Experts of a small language model: vocabulary 8192, 4089 steps.
Below are experts of layer 5 (counted from 0) of a mixture-of-experts language model. Rows are named router (the router's row for the expert), gate (a neuron's input weights, with its number), up (a neuron's input weights, with its number), down (a neuron's output weights, with its number) and show model dimensions 0-39. Each number is 128 + 32 x the weight over its row's rms, rounded and kept within 0 to 255. Numbers have three digits each.
After each expert's rows: "mostly gets" lists some tokens that are sent to it at least half of the time; "comes before" lists some tokens at least twice as common just after its tokens as in all text. This comes from a sample of Wikipedia text that the model never trained on. Tokens count by the router's weight.

# expert 27
router:152183092131169116141162166139074115125126133089149140094108114094128073134137116142130093114071163081107095124218135123
gate0:162169156123130156107199142153114114151139132070130132147122115136134109107036173087111203102048137115087095140115081125
up0:092095152137139149094161149176144142182115100171110117164173172158115136211118122167159147092120091148099078164080170102
down0:098222133091126086133113186133116118115183107085081123161065134139181077120093194108131157135089114071143232071128067091
mostly gets: " $", " States", " York", " Wales", " England", " there"
comes before: ",", ".", " of", "'s", " City", "th"

# expert 2
router:171145176132127195130126170117120065107172176123138138077067128138093088190139075156110107129129145113136126120129111120
gate7:094109139085106171131108117088169093092109185178120104130135137165122157108104057181169117094132141144124125116150079159
up7:091096097164190137118099082169120127100191116136091075208111124107139123125143062153116143114167150058137012130080182112
down7:143134141182097168086107127099166176074101112141124118087107072138162136157140115117113135125178143127202184122118116150
mostly gets: " ==", "ations", " ===", " Award", " Cup", "ions"
comes before: "\n", ",", ".", " of", " in", " and"

# expert 17
router:112129108100159149062165157078031093140183124096177123092104103107120135159106133173102073124137113080130152112112140191
gate0:071173096112148164120117156154127133131143168177139109108040131155102153082093111201133126054116093130165120135111136177
up0:157097182130125110117112162116113072117146126105138155114178173101148144147205169081158092206151116073119164121175138047
down0:046160100152110165175183129187122121164130180113131107139125143155119081161100114095095143152146130126107148105096127177
mostly gets: ".", ",", ").", "\".", ".\"", ".,"
comes before: "\n", " The", " and", " He", " In", " It"

# expert 4
router:123178142101189107133161148151083105090206151113118138078116108109124111148062097102133071078150100100136126092129120116
gate7:159124153095148084081108148137087094105190174155162119141072125071145124106116116080157098156148143079095189160131078150
up7:111121124081150138156151098098092085139148167146127102128136159098187127100152132090198178126127099082170156136063092196
down7:155099169130104136177153192116109120168117135169118126122102116163102137129098116087151123115120133090128131153185159165
mostly gets: " 2", " 3", " 6", " 1", " 4", " 10"
comes before: " |", ".", ",", "–", ")", "%"

# expert 7
router:137175165176133178160125125094026060117110140114174118109119103140084085139120148142109125139064140110154122083122100166
gate7:127161096096076163097080128090145113141136114138083113201114140144177100116145091166158139087165149081077175191137064127
up7:149154156086091130099112097113095100140145157105142107118150161094126140142135092178098124101122120184106176133054122173
down7:091141162166128099075091139113124124173085167143091095160126111109157158101100068173170100134085125114121129109156102150
mostly gets: " September", " July", " February", " June", " October", "″"
comes before: " |", ",", "–", ")", ".", "),"

# expert 29
router:121137141132127128150139141077055105109140175091140211162076123109116111146097081152109069117124126108131065093167079148
gate0:087139081118106133147183160152211163100198140101151144107138179120120109139182136193149141076123093141153187101130100170
up0:161155121106141173156120170046105138127093104064083159187074143166137161127085105113127153179181181052119128153100090065
down0:149127160121075148152093152152165129143112127177089151073141135143120134172148162104068108115130180147098150129127164144
mostly gets: " was", " were", " is", " are", " has", " had"
comes before: " a", " to", " the", " in", " by", " as"

# expert 13
router:139146128113143118166137164050077114108167138109138147089117111116146105138144093138133093133096124115105130089130119170
gate7:160117120151150105136106146149086150093117135140110098136123146088138144078075143091148053143132081157104140035096130055
up7:112146103112110151105113128106161151061196147119111152155078116115096119137158109128106142076163129125175182175107206138
down7:128123120130110122135128151110141175106114130159193103144116140162049083162147107120143131143099114116115115107159121126
mostly gets: " John", " who", " George", " House", " King", " President"
comes before: " of", ",", "'s", " was", " and", " ("

# expert 26
router:097176164165136121145178133106049079065140157078101149086125102139138118159128124104120103149110119093145127118180120111
gate0:094070168138161143099123091107167131095101088141164158131150138172135039146175123186141139133153214179113137146080139151
up0:141114177151092107121132128124096161150083093098125138164151101192091111108101191123124168116118161113124066148139166161
down0:127101148128156119097121147114143121128145133121129111151112102093129100114180127177129113184110130099040121160087136178
mostly gets: " and", "\n", "\n ", " &", " is"
comes before: "|", "-", "\n", "==", "The", "==="

# expert 24
router:204143114146138163136155180094112067115168135110110109111081139117129083169073091121096130123082132126127145062124122152
gate7:107117126172153072112094173125137116138101129090164143169153050153129112144164111165067127168078111166132151148076141101
up7:112143121156144144153123148165075169114123116126119121130107150067029091089085159118138114141169145108155057111106134135
down7:091081101196078135151083126167102113094170171157103096082166161108180127082065143170155143134169107123099221140141128196
mostly gets: " film", " album", " station", " song", " band", " music"
comes before: " of", ",", ":", " in", " and", " was"

# expert 6
router:181152111133131124181144163094075127076204159127113136125111085118154119143146050117115099114103130107112113146137116131
gate0:163101111207158124188173137146136101105123117106098082126112068128146080158109147200186112147205161150115119102145145118
up0:159085042094156158104169170086080125124179143099083140162152169160132086150133107110114072136163096149074100184096125144
down0:132131109101141107136186184040095138159133102127147181151193106193143107110120147112088130100126180116103132135075111123
mostly gets: " in", " for", " by", " on", " from", " of"
comes before: " the", " a", " his", " an", " their", " its"

# expert 15
router:127183121088140116108117167098079134077142155120117150057141117131108089137109095131077168155117136160136142140133094133
gate0:161095151104169165155089150091143142097165082067137097144154164134167092180122118090182142119125145087104148125162110117
up0:075133123151129104100122174142160111116177176181147086165101133174159162158102103151131148132131163074167083127139116156
down0:090124103132102059126108156123118120137127109080128149116131172120173085139128083134163157044136092113109099103144102090
mostly gets: "ville", "burg", " Angeles", "ington", " history", " Island"
comes before: ",", ".", " and", " (", " of", " in"